config.yaml
n_layer: 13
d_model: 128
n_experts: 8
experts_per_token: 1
d_expert: 160
d_shared_expert: 320
activation: "gelu"
moe_layers: [1, 2, 3, 4, 5, 6, 7, 8, 9, 10, 11, 12]
router_score: "softmax"
normalize_top_k: false
routed_scale: 1.75
balance_loss: 0.00699
balance_bias: false
router_z_loss: 0.0001
shared_expert_gate: true
init_std_router: 0.0189
lr_router: 0.000923
n_head: 2
n_kv_head: 2
head_dim: 64
vocab_size: 8192
norm: "layernorm"
norm_place: "pre"
norm_eps: 1e-05
positions: "learned"
qk_norm: false
attn_scale: 0.125
tie_embeddings: false
parallel_block: false
init: "normal"
init_std_qkv: 0.0442
init_std_o: 0.00864
init_std_up: 0.0442
init_std_down: 0.00864
optimizer: "soap_variant"
lr: 0.00719
beta1: 0.95
beta2: 0.99
weight_decay: 0.022
lr_head: 0.0077
grad_clip: 2.0
warmup_steps: 200
schedule: "cos"
final_lr_fraction: 0.03
batch_tokens: 32768
seq_len: 384
doc_mask: true
train_tokens: 392200000
steps: 11969
dataset: "wikipedia_en"
Below are experts of layer 8 (counted from 0) of a mixture-of-experts language model. Rows are named router (the router's row for the expert), up (a neuron's input weights, with its number) and show model dimensions 0-127. Each number is 128 + 32 x the weight over its row's rms, rounded and kept within 0 to 255.
After each expert's rows: "mostly gets" lists some tokens that are sent to it at least half of the time. This comes from a sample of Wikipedia text that the model never trained on.

# expert 5
router [115  90 180 131  99  97  56 118 129  99 164 110 124 118 105 135 164 112  95 212 226 114 142 169 130 129 112 131 127 112 120 113 127 107 144 131 130 124 141 189 159 120  98 155  64  87 117 131  79  87 157 124 137  56 136 142 202 118 131 123 176 152 110 119  98 116  94 123  99 102 130  65 172 137 163 132 115 105  98 157  84 158  74 147 104 152 128  86 114 151 113 116 152 146 109 127  88 148 151 131 117 132 120 118  26 156 117  90  99 157  73 140 106 134 214 166 122 122 130 190 136 144 123 127 159 158  97 130]
up0 [113 149 115 178 178  93  99  92 143 148 150 121 132 137 108 116 114 207 116 198 207 152 136 151 152 178 200 132  86 112 111 149  93 135 146 121 119 139 173 116 133 150 136 111  89  60 151 117 168 152 101  77 156 128 153 127 142 171 146 101 145 113 193 105  91 119 137 154 128 152  98 147 156 121 100 129  99 153 112 129 124 100  56  92 107  85 121  93 131 120  87 143 148 138 108  46 163 125 136  57 109 132 161  89  86 105 125 149 154 133  87 143 152 129 117 123 121  54 156 174 107 200 124 112  69 137 145 170]
up1 [ 98 118  89 127 116 102 132 209 149 169  89 110 146 137 145 156 121 147 105 104 136 117 144 192  70 180 126 182 172 183 130  99 101 124 119 124 108 105 106  83  98 116 122 165 104 131 177 142 171 120 117 125 168  36 153 150 127  93 114 105 116 123 167  94 127 146 115 149 147 143 156 134  87 119 116 114 121 143 185 128 117 137  96 116  98 116  82  69 113 139 164 130  87 176 156 114 131 157 150 107 179 150  94 167 131  38 137 115  61 145 150 167 107 173 150 156 152  62 139 152  40 181 126 121 127 164 115 114]
up2 [136 128  71 161 138 127 145 127 159 165 136 140 119 149 226 159 135 131 153 145 137  78 125 141 116 158 172 200 110 117 119 176 110  80 120 128  82 129 153 179 114 132 131  92 136  63 119 144 102 102 152 155 103 131 167  76 137 153  82 126 163  97 141 152 135 155  71 154  69 103 173 133 112 122 152 106 159 210  97 121  85 161 141  87 142 113 148 183 160 143 128 148 113 145 120  88  86 136 150 176 134 162 179 112  92  90 101 103 127  69  85 140 195 139 127 131 107 169 166 180 107 131  99  70 154  78 119 138]
up3 [124 196  88 169  78 153 160 104 176 141 130 101 100 161 129 111 146 123 123 199 105 189 169 128  91 103  92 102 133 101 152 156 119 163 197  86  79 134 130 146 148  75 122 161  87 109 141  96 131  78 125 150 112 136  74 122 125  92 169  76 178 115 155 105 108 118 115 129 102 114 131 163 165 134 162 148 154 144  91 161 119 114 168 114 171 132 108 129 145 169 142  83 190 111 154 155 194  90 139 113 105 148 154 110  55 150 105  74 127  93  93 219 104 183 155  96 124 142 108 130  94 103 116 108 109 142  96 115]
up4 [156  73 100  94 122 168 138 153 121  95 187 195 125 134 123 170  83 151  83 132 105  63 121 119 113 135 111 126  99 145  86 112 101 109 152  67 109 104 163 166 150 130 149 123  74 118  94 142 184 160 100  88  94 132 134  91 143 127 176 163 112 172 119 145 118  95 130 133 200  91 123 117  63 172  71 147 112 174 143 121 120  94 115 129  98 137  78 115 200 117 121 124 167 140 163  89 110  95  62 138 165 115 183 157 111 114 130 104 160 118 142 139 159  94 130  77 135  79 130 142 150 202 153  52 134 124 136 132]
mostly gets: "\n", "===", "==", " ==", " ===", "===="

# expert 6
router [ 81 114 141 163 175 146 106 171 161 132 159 154 147 117 181 106 173 100  73  93 152 138  67 104  89 101 109 140 107  95 213 124 139 105 165 112  69 100 117 139 146 145  77 103 110 171 110 106 128 116 130 141  97 173 123 125 126 141  52 178 131 146 155  79 109 123 110 132 174  89 196 116  55 157 135 123 171  81 128  79 188 182 109 108 189 116  98 131 164 160 117 128 152 144  98 161 113 146 172 109 104 139  99 134  73  79 132 144 139 164 175 129 107 119 118 164 152 144 123 105 117 171  75 154  90 122 137 122]
up0 [170 141 203 131 128 201 151 104 129 149 147 133 123  72 187 156 146  90 113 160 196 147 141 131 106 113  98 107 131 119  74 113 116 147 153  80 156 128 153 146 129  79 188 102 137 186 115 121 157 153 164 132 116 183 139 106 131  80 185 188 114 190  89 126 113 137 107  74 133 118 131 111 165 182 132  48 137 111  89 124 169 105 119 111 169 144  38 156 144 142 120 166 130  77  82 184 151 129 107 124 115 119 163 120 130  91 102  74 161  95 145 141 126  92 128 108 125 103 156 105 152 129  98 139  88  88 138 130]
up1 [124  95  94 153 146 129  50 145 145  92  84 114 117  73 142 106 145 147 148 132 124 154  93 145  98  90 116 159 170 125 132 147 171 119  75 103  74 148 153 173  85 123 124 145  80 192 113 134  99 126 145 111 133 101 114 144 134 181 109  90 157 121 123 132 128 161 131 228 145 123  97 155 155 136 138 140 189 107 102  95  86 115 145  92 128  72  92  83 159 185  97 169 171 123 106 147  96 202 153 151  98 131 117 159  99 140 133 100 149 146 139 116  73  95 169 111 108 123 103  86 127 154 120 175 235  94 133 119]
up2 [ 98 175 125  81 162 122  54 176 127 223 163  97 167  93 121 174 158 129 139 174  67 150 107 186 111 102 130  83 102 174 122 112 168 120 130 152 106 167 128  86 168 101 142 154 152 159 124 124 125  71 134  84 120 140 139 102 123 163 196 132 155 154 133  84 112 102  78 136 172 126 101 193 113  76  73 151 121 107 127 162 133 154 150 105 139 178 133 117 103 114 141 182 169 122 132 125 109 201 119 113  68  95 131  93 124 165 156 132 174 112 185 140 103 122 138 120 205 117 109 126 123 126 115 150 106 133 110 140]
up3 [115 118  97 173 180 167  61 167 132 155 170 118 139 106  88  96 137 177 138 153 144 190 161 100 146 107 163 121  93 146 151 111 116 128 204  91  81  50 120 132 154  84  95  78 106 125 123 188  81  99 104 109 138 150 129 124 139 101 137 111 153 117 158  84 137  71  96  82 148 103 101 130 118  89 116 122 131 116  82 155  47 151 124 188 107 116  53  84 105 134 139 126 155  97 136 117 160 136  91 172 133 116 100  88 109 108  75  99 109 117 136 119 112  88 114 205 123 131  88 149 117 104 148 142 142 135  93  67]
up4 [ 63 196 171 165 166 152 203 112 103 103 141 168 157 173 113  76 136 167 139 100 181 116 143 132 125 133 127 146 131  92 142  74 164 118 140 177  96 116 157 164 123  98  94 143 173 182 102 154 164  78  77 173  65 122  99 177 144 169  98 103 156 183 156  92 145 144 131 134 136 102 184  64  96 130 122 124 104  92  79 144 125 129 127 112 179 166 131 184 198 135 127 117 117 129 120 127 115 125 186 124 128 152 131 125  96 162 121 157 115 116 187  68 108 149 130 110 107 113 114 113 156 166  84 103  99 149 155 145]
mostly gets: " University", " World", " American", " director", " States", " member"

# expert 2
router [150 112 124 102 179 133 144 117 135 188 135 139 134 115  79 124  84 119 165  82 107 111  18 169 159 143  84  69 103 114 189 141  98 167 213 163  93 121 148 112 130 104 165 115 109 159 153  93 150 180 144 117 134 101 144 141  96 147 109  95  97 143 119 126 105 105 123 133 107 174 169 106 148 103  81 102 107 161 115  99 110  96 135  96 147 107 152  75  96 113 126 137 160 201 113 186 113 109 142  92 107 147 161  84 122 151 121 184 139  37 132 140  98 184 103 155 170  87 138 130 137 154 116 147 131 174 120 159]
up0 [139 135 110 113 137 180 176 126  84 156 150  47 202 145 164 105 137 146  88  75 137  68 159 137 155 143  70 170 146 121  72 182 142 155 115 125  91  80 159 141 108 120 113 113 117  80 123 131 112 155  90 116  98 102  96 160 170 122  90 117 128 141 111 130  99  65 100 128 158 147  87 125 210 103  75 148 162 102 112 116  90  93  98 133 115  85 124 124 106 176  85 165 108 133 117 160 119 121 138 195 186 113 115 102 149 138 102 119  71 162 208 136 134 183 104 156 168 119 131 169 132 135 117 139 155 153 114 155]
up1 [141 172 118 108 108 140 105 151 166 133 100 126  85  88  92 166  69  74  75 118 101  92 137 128 129 162 169 124 121 113 140 122 175 114 146 176 128 108  84 136 150  82 168 140 125 146 193 138 150 157 111  98 183  68 144 130 132  90 134 130 149 149 186 109 111 125 111 170 122 105 103  98 130 113 196  56 141  95 148  65 175 116 182 118  79 140 142 111 121  80 120 170 165 142 166 163 169 191 166  94 116 136  82 125 126 149 121 134 139 137  97 113 122 197 124 106 206  93  70 121 101 179 109 119 122 142 164 156]
up2 [140 134 128  96  74 174 143  96  77 155  72 127 101  85  65 107 147 117 124 146 145 125  91 159  97 115 142 112 152 138 132 116 165 142 103 103 135 131 159 193  98 147 130 153 125 125 113 155 113  84 140 132 147 115  93 104 131 126 135  71 208 114 147 175 137 177 114  75 184 146 128  50 126 136  80 134  57 109  83 111 158 165  81 123  98 116 114 127 105  99  98 112 153 105 154 105  92 150 111 177 132 127 172 107 103 164  66 130 153 104 163 175 124 156 188 124 107  88 147  72 153 124 213 145 195 136 147 143]
up3 [117  80 150  98  96 121 145 137  65 114 110 112 209  80 125 112 142 142 115 173 100  99  80 114 157 126 134  51 111 114 173 147 168 169 131 106 102 119 178 136  68 127 137 152 185 165 133 107 119 123 110 151  80 136  99  96 149 134  94  91 145 133 171  76 105 171 136 137 150  98 117  97 157  72 129 193 122 136 160 125 116  35 116 108  93 149  64 134 146 128  83 146 159 129 154 207 162 184 132 108 102 129 162 121 124 145 159 178 120 158 117 119  85  97 128 159 152 142 137 159 162 123  87 142 200 110 142 145]
up4 [173 166 143 110  90  74 138  80 133 146 112 140 144 162 128  78  61 136  94 104 134 112  96 165 134 175 112 130 112 112  95 180 136 127 176  32 107 130 137 100 164 129  94 141 105 134 117 150 129 123  80  79 112  66 135 206 154 115 161 167  74 151 115 132 142  81 103 139  91  80 132 116 175 131  56 131 138 100 109 171 136 107 165 133 161 139 116 106 118 131 184 157 167 178 112 190 116  95 168 189 124 165 123 131 113 150 133 102 104  77 103 165 107  93 120  96 161 179 131 111 169 125  91 122  81 134 124 163]
mostly gets: "ah", "akh", "aj", "ai", "í", "ya"

# expert 1
router [ 82 100 120  62 128 111 124 151 139 167  32 162 117 141 165 187 161 156  81 152 140 135 150 155  32 110 198 186  71 134 155 186 136 164 122 124 103  81 128 110 133 101 107 105  78 165 132 115 135 133 111 130 115 141 161 163  94  80 113  59 116 119 142 139 131 203 113 112 124 147  94 172 129 142 132 102 109 130 124 171 101 174 137 189 119 131 128 109 145 167 104 117 172 104 135  92 141 120 124 168 115 143  90 111 143  88 131 137 130  56 142 204 123  98 110 139 143 112 128 121 101 138  74 106 141 158 122  89]
up0 [151 128 114  88 201 106 132 106 165 125 100 191 132 118 119  91 147 156 123 165 152  89 166 123 109  85 115 143 132 104 132 142 132 170 167 124 103  84 117 138 103 172 128 172 121  56 153 114 165 117 144  94 140 119 151 179 119  80 124 147 132 145 130  82  55 143  85 224 149 193 127  85  97 135 118 147 127 137 112 116  95 137 135 173 139 123 132  31 105 103 116  99 167 171  92 123 209 115 142 139 172 113 119 121 128 142 109 131 103 126 143  79 121 119  78 101 175  87 120 143 166 122 110 121 132 180 199 173]
up1 [129 188  93 105 143 100 126 108 175 166 169 171 155 128 157 133 139 156 170 147 111  78 128 142 126 150 111 145  88 144 114 162 107 140 102  89 131 104 132  66 136  92 154 132 133 164 105  89 112 122 107 197 134 103 153  86 176 136 141 106 172 109 155  95  46 145 116 145 128  84 120 122 187 138 101 185 120  68 100 137 151 184 110 173  70 122 142 139 176 153 204 161 152 113 189  47  98 137 108 166 152 161 147 135 125 140 124 178 116  88 106 103  79  78 109 133 141 123 165  83 142 146 121 100 183  99 123 116]
up2 [109 107 167 144  63 126 110 167 108 169 106  92 176 168  98  80 168  91 128 211  96  95 174 104 118 107  75 109 176  88 153 153 130 139 131 118 135 127 187 140 140  99 120 121 134 138  78 134 130 101 162 117  72 122 167 151 159 122 173 132 173 207 106 103 195  89 156 162 156 117  75 144 107 113 103 117 117  57 123 108 146 105 181 143  52  80 141 176 160 146 118 100 128 113  96 106 104 113  65 177 116 137 154 129 105  99  95  89 127 122 103  86 161 138 109 127 153 136 135 155 120 143 134 129 155  62 154 136]
up3 [130 127 149 116  83 136 126 132 131 151 129 153 114 113 198  84 107 134 106 115 159 121 189 108 134  75 118 142 109 133 194 179 105  61  91 156 116 106 135  96  90 159  89  79 117 125  82  95 116  89 174 176 122 147 138 161  87 131 155 126 177 130 104 150 127 101 155 214  82 153 131 107 112  87 105 104  83 102 136 132 153 163 117 103 110  87 131  81 143 168 105 142 165 162 113 151  88 181 137  85 134 154  81  89 122 110 105  85 147 134 196 104 107 185 130 111 133  90  46  86 118 151 148  70 147 104 155  92]
up4 [ 85 119 113 146  98 103 171 150 103 172  65  76 117 182 160 139 171 126 165 174 103  79 147 150  58 107 123 170 193 120 147 116 134 143 169 114  83  58 180 121 133 122 139  96  97 129 114 113 114  60 149 182 123 125 141 121 182 102 153 162 149 107  92 109  72 150 101  87  84 157 146 149 134  67 114 118 163 148 128 102 123 167 206 107 131 172 125 120 155 113  78 108 151  75 174 147 135 157 128 173  92 123 118 146 120 154 118  68 157 113 166 150 138  86  96 183  95  95  92 110 142 141 109 143 133 120 148 155]
mostly gets: "==S", "==C", " %", " Date", "|---|---|---|---|", "==R"

# expert 4
router [ 99 174 114 121  90 133 135 125 111  61 190 145 123 127 129 172 150 119 143 119 157  85 154 136 115 143 105 167 160 144  85 122 137 143 124 143 131 136  95 155  94 110 131  50 106 107 197  96  90 158 130 173 128 135  86 130 150  96 146 164 134 143 156 130  71 116 175 127 127 101 154  83 147 119  69 169 140 198 140 113 172 107 114 145  66 135 104 199 135 160  99 161 141 180 135 169 181  58 109 132 142 125 145 117 152 145 138  59 117 109 110 125 164  90  99  73 165 132  98 156  88 155 217 137 111 132 128  71]
up0 [220 166 116 181 150 146 136 119 161 124 119  63  92 144 177 136 140 134 136  74 118  48  96 172  62 123 112 102 157 148 122 135 150 138 125 109  72  89 160 127 144 123 130 120 193 109 154 114 111 171 110 210 101  67  94 189 129 125 155 170  91  94 174 136 125  69  93 145 126 144  64  92 119  91  98 123  91 123 160 166 186 117 113 124 128 137 160 154 121 111 156 153 132 173 135 132 129 174 146  92 177  91 166 108 125 136 149 114 109 138 128  82 139 114 141 137 149 138 153 143 182 111 126 174 130 114  65 125]
up1 [161 158 103 124 114  92 125 153  32 124 111 157 143  88 101  89 163 101 139 110 187 128  92 193 141 197 142 104 161  98 112 108  95 112 111  55 167 124 142 128 152  71  65 120 153 119 141  37  77  84 122 136 163 162 132 106 129 141  93 126  87 100 108  97 141  99 188 152 113 122 133 103 129 169 166 163 157 167 162  99 161 152 102 135  83  81 137 134  74 181 131 142 125 126 121 117 215 151 159 139 153 165  97 134 105 167 128 100 113  99 117 130 141  98 115  87 163 136 146 127 138 141 141 143 149 127 129  63]
up2 [ 92 173 127 131  79 175 109 170  95 158 105 156 105  44 143 103 147 119 164 103 144  97 159 160 130 130  91 172 219 178 136 101  89 144 123 125  99 165  79  79 104 120 181  89  94 124 166 159 124 108 121 158 155 209  87 123 114 101  90 157 118 153 149 152 147  79 113 151 138 145 142 143 173 196  49 163 138  87 109 138 152 115 104 151 125  74 162 157 163 186 115 189 107 151 139 139 138 151 112 115  95  89  87 132 118 106 131 106  97 166 155 170 161  91 157 144 102  90 104 143 112 117 149 119 128 139 130 143]
up3 [178 141 129 114 118  96 109 109 106 108  89 124 134 102 185 159 113 115 127 114 103 144 137 175 134 120 124 159 182 157 131 147 129 139 133 132  78  25 124 104  82 144 135  95  99 146 152 142  85  98  61  68 102 176 124 136 191  94 171 142 138 116  71 111 105 134 136 108 157  97  91 133 187  84 124  85 156 118 162 143 120 154 108  93 106 146 147 210 130 153  99 130 147 180 156 139 180 102 148  91 150 126 170  82 121  96 142  78 132  93 142 128 137 141 124  88 149 156 179 120  69  81 124 158 120 185 153  55]
up4 [101 114 126 111 121  99 136 126 129 129 104 163 156 135 138  88 108  83 101 140  79 102 119 107 117 138 129 139 128  71 128 155 186 143 109  76 118 103 111  75 105 137  51 192 165 126 166 128 115  88 107 141  64 107 106  93 175 179  81 143 144 121 130  83 132 158 124 122 104  69 110  44 153 202 176 134 162 137 146 141 169  95 142 162  73 166 108 141 153 148  72  48 139 187 124 175 100 130 110  91 167 150 154 159 169  93 167  98 105 113  76  76 125 150 115 117 136 118 136 149 125 160  92 132 115 143 105 106]
mostly gets: " in", "In", " w", "w", " In", " at"

# expert 7
router [173 119 145 130 154 107 133 204  95 160 142 145  86 121 119 140 122 137 204 117 141 117  73 105 121 129 157 132 170 171 121 109 169 139 140 177 111 138  56 179 129 130 165 130 125  85 199 152 128  85 125 103 106 143  77 127 126 150  96 117 144 158 108 138 133 144 100 143 155 107  49 156  97 154 113 117 191 162  66 102 119 180 119  84  99  62  73 208 103 145 155 177 147  63 126 100 132 106 133 120 151 144  95 113 109 125 143 132 156 137 105 111 113 104 119 104  90 108 192 138 159  95 169 108 129 123 164 191]
up0 [170 104 145 172 143 133 142 175 121 117  96 158 128  95 159  99 179 103 163 140 180  70 157  96  90  86 154 106 157 155  84 118  97 117 135 132 126 110 138 136  74 155 113  83 163 152  96 122 127 176 171 189  75 137 179 158 107  88 119 144 139 115 150 179 175 112  84 197 187 174 117 136  84 110 129 149 125 222 104 135  92 133 142 150 128 151 177 163 166 116  88  46  98 159 108 132  72 141 113 151 103  78 141 120 112 158 144 139 138 125 128 106 144  95 146 104 132  67  99 115 120 104  88 167  93 136 154 115]
up1 [123 153 104 136 120 165 107 100 139 114  93 150 138 133 166 123 137 127 148 155 133 128 143 111  84 148  75 111 129  99 129 165 163  89 149 118  66  98 186 114  96 121 153 140 133 114 199 120 103 194 200 118 119  65 131 123 171 141 145  78 144 185 119 137 153 114 102 147 102 146  82 150 192 148 124 108 126  94 125  91 140 128 113 168 171  91  62 120 136  47 142  99 120  77 118  93 167  66  99 113  79 134 109 173 107 142 145  99 130 190 120 157 163  80  97 103 148 165 221  97 137 135 122 140  93 157 148  94]
up2 [168 185 142 147 207 149  91  84 115 145 161 146 105 108 161  70  86 134 151  78  79 106 135 132 147 119 117  69 203 111 154  88 112 110  93  87  42  74 125 137 126 149 109 123 111 107 131  80 121 180 123 137 112 163 111 174 174 188 148 117 179 117  75  91 178 137 153 154 148 103 126  98  99 104 115 166 106 156 108 112 123  77 125 118 121 103  71 149 185 157 171 114 136 121 151 145 162 104 147 170 170 150 144  98 112 108 154  83 113  96 125  85 158 184  92 115 123 166 136 105 136 111 122 125 123 122 179 162]
up3 [203 149 163 158 154  96 165 183 171 146  91 121  67 178 106 160 202 155 160  74 143 103 132 139 102 125 149 113  97 117 121 159 174  93 118 162 136 131 111  41 182 143 123 116 122 124 208 144 102 112  97 128 140 105 180 144 108 132 163 163 144 174 178 127 162 176 116 153 169 132 122  49  98  88  80  86 134 136 107 141 110 135 121 123 122  72 148 134 166 163 145 114 148 107  66 147 145 181 121 120 167 170 108 113 142 179 142  98 128 131 141 180 123 110 121 110 124 112 143  89  94 163 130 117 113  95  71 122]
up4 [132  78 201 157 100 134  63 136 143 134 137  80 114 122 108 147 232 128 186 146 161  69 139 139  99 139 167  97 170 147 153 122 162  79 167 145 147 122 107 128 149 120 197 119 104 177 129 201  93 110 116 152  94  99  95 142 124 188 166 108 144 123 125 114 116 107 112 129 127 118 153 180 101 166 122 137 121 134 114  62 108 152 149 121 146 108  76 121 112  88 189  80  73 120  99 171 136  97 126 146 127 169 128 122 137  97 164  59 137 164 127 107  32 152 152  96 124 161 109 147 117 157 135 130 107 119 143 115]
mostly gets: " 0", " 15", " 18", " 10", " 9", ".5"

# expert 0
router [ 89 130 121 118 112  80 153 132  59 139 102 117 175 143 134  63 142 114 143 113 116  95 131 138 122 204 127  96  69 182 158 198 194 196 122 129 136 157 155  87 152 138 119 107 145 191 111 107 116 185  66 131 107  60 101 170 119 137 163 136 154 100 138 140 148 118 120 152 140 138 160 169 111 133 164 123 162 183 146  93 134 113 146  64 129 145 164 128 162 124 163 122 126 114 109 136 159  97 171 136 100  59  92 100 141 125 178 160 117 156 154 175 125 122 129 132 114 108  74  83  96 113  49  88 137 160 116 109]
up0 [112 122  90 166 137 146 123  56 144 158 152 166 102 172 100 186 126 163 115  95 144  89 135  96 172 195 138 101 104  67 168 178 153 160 114 150  98 117 154 137 159 118 132 110  66 141 119  87 128 126 171 123 139 107 127 163 112 143 131  87 128 133 132 127 102 161 100 114 157 164 126 117 170 122 171 127 156 148 139 168 127 148 114 153 164 174 154 182 155 125 175 118 123 160 214 114 186 101 135  18 106 167  67  94 137 132 163 138 113 144 137 117 136 101  82  96 128 102 156  63 147  86  70 106 101 163 115 139]
up1 [169  93 136 143  64  72  84 117 181 117 113  47 134 148 123 112 158 124 129 175  83  67 141  96 165 111 178 123  91 169  94 142 153 132 162 171 111 156 137 140 119 120 155 141 125 117 115 103  90 144 194 123 130 134  93  95 131 120 193 106 180  98 152  62  80 121 151 150 151 153 141 100  69 172 175 130  60 143 102 101 136 111 132 128 166 145 142 154 210 133 141  74 141  86 163 156 139  88 174 126 107  99 100 161 102 104 106 165 124 100 109 105 150 162 152  95 117 104 137 108 120 112  59 148 101 167 131 101]
up2 [168 123 117 150  87 137 131  72 118 141 135 176 158 150  88 136 170 101 155 119 185 154  92 105 113 178 102 109  86 102 149 184 160 191 134 159 116 119 180  73 106 161  57  97 135 111 102  99 127 157  51 134 138 102 118 192 150  87 104 142 166 119 161 123 157  71 163 123 117 119 154 117 168  84  80 132 124 145 122 115 131 168 171 202  94  99 146 105 186 163 128 157 126 121 126 117 190 151  71 122  98 137  97 102  93 170 110 178 104 158 145 106 150  92 133 119  93 168 141  97  82 134 132  93  97 138 111 173]
up3 [139  62 165 114 165 177 134 124 124 101 182  94 104 110 133 132 178  94 139  94  68 129 171 173  89 132 115 111 122 179 141 172 140 160  97  91 101  97 126  85 157 101 117  92 111 121 122 110 185 178 183 121  98 125 143 120 136 211 148 133 110  84 109  67 110  95  99 177 146 172  82 160 130 157 114 174 148 154 114 148 138 145  89 150  97  99 122 113 109 119 130  96 152 187 131  98 147 100  64 125 144 203  89  89  80 161 158 101 115 140 131 135 170 112  96 107 116 145 104  89 165 136  58 110  92 150  95 161]
up4 [ 80 159 122 104 158 102 138 138 102 132 160  80 105 142 114 106 153  73 127 114 129 108 143 201 118 107 120  79 106 123  93  92 122  75  94 130 154 152  98 135 106  89 164  75  94 130 114 107 178 175  64 107 128 117  93 138 126 139 124 193 158 167 140 123 128 130 142  96 220 137 111 162  77 141 118 139 142 151 132 134 118  41 153  70 138 102  70 125 120 137  82 139 133 122 171 156 106 158 127 139  66  91  99  89  89 172 136 118 192 140 138  87 136 151 161 170 140 130  79 170  90 168 176 117 132 130 194 106]
mostly gets: " ac", " been", " located", " found", " bas", " stat"

# expert 3
router [157 162 151 139 130 102 142  87 124 158 143 166  54 100 140  51 100  87 152 121  97 122 138  62 118 138 163 113 115 133  78 107  93 123 125 125 128 117 153 211 161 173 135 146 216 108 132 118 115 187 159 154  79 154  79 128 188 186  98  80 134 124 130  88 177 113 153 122 162 194 113  89 111 177 118  86 118  88 127 142 121 149  86  62 154 120 114 131 129 105 115 154 114 118 159  91 121 136 115 184  61 135 148 133 136 105 150 104 154 105 146 117 141 146 134 164 163 131 132  88 132 187 144  97 159 118 103 184]
up0 [200  93  99 173 164  92 124 130 135 149 120 100 143 105 157  92 108 157 158  74 120 110 130  87  90 141 124  93 179 158  65  95 103 136 157 149 128 153 150 112 168 113 168 165 175  63 163  80  85 170 109 105 143 167 125 163 127 147  93 177 103 109 193 138 130 157 110 137 177 106 131 159 144 118 103 123 112 102 115  97 173 122 131 179 110 103 142 156 171 197 100 148  67 172  99 170  90 117 174  74  67  74 177 103 168 107 128 107 102  87 138 124 145 154 106 113 146 127 104 116  87 151 127 128  87 174 118 151]
up1 [120 173 160  94 131 141 140 185 139 115 146 131  77 158 148 102 118 129 182  69 135 111 156 118 163 163 155 158 107  96 107 120  99 119 161 117 120 123 148 146 158 171 178 126 123 108 169 153 168 160 129 181  66 140 105  82 145 147 166  55 194 144 138  95  96 142 104 122 122  99  52  93  39 145  61 129 159  78 145  92 136 145 163 104 124 129  85 157 137  88  58  93 110 109 131 133  95 123 148 114  90 130  78 149 133 150 179  83 134 129 157 123 155 120 105 130 140 150  81 158  48 115 123 131 132 170 162 144]
up2 [167 151 144 141 157 150  71 102 141 148 150 106  91  54 111 125  91  97 137 117  98 178 122  91  99  98 140 178 123 102  90 152 108 156  95 155  84 131 148 169 135 154 137 135 165 139 132 136 119 153 125 173 134 136  93  97 172 138 166  94 134 114 130  95 140 131  91 121 151 129  86 191 112 176  54 160 169  65  87 135  84 194 126 154 135 115  94  96  88 126 132 130 157 110 171 137 199 190 164  98  75 158 120 116 126 159 142 130  99 126 184  98 155 107  55 181 131 112 141  86 149 100 151 122 167 101  96 189]
up3 [ 93 123 156  77 106 120 141 116 130 119 117 135  99 133 196  47 142  45 128 154 143  95 146  41  96 140 150  76 148  80  99 133 109  67 120 123 124 154 194 169 158 141 164 103 129 118 101  91  86 168 149 169 159  98 119 151 164 167  92 138 130 140 154 150 189  84 129  74 133 130  93 125 141 154 123 111 100 133 116 155 104 193 154  70 114 131 132 171  98 135 196 152 124 163 163  83 147  89 122 123 149 157 112 127 134 122 148 147  96 123 116 120 163 151 107 170 141 157 144 123 115  82  94  75 101  97 143 203]
up4 [124 106 154 139 101 122  70  78 131 127 139  81 110  70 143 139 143  97 130 137 146 104 161 108 136 122 152  88 162 137 147 137 174 126 149 159 108 130 136 156  85 133 144 128 195 109 134 158 135  79 130 132 146 147 101 159 140 127 108 147  63  96 182 109 113 168 158 133 250 209 153 112 159 112  91  91 103 136 115 106 112 102  94 162 146  91 148 108 139  80  86 147 133 150 163 167 134 155 145  86  68  79 162  93 126 129  88 144 116 101 183  90  84 103 161 123 113 100 171 176 104 131 165 142  53 129 182 155]
mostly gets: "s.", ".", "es.", "a.", "er.", " where"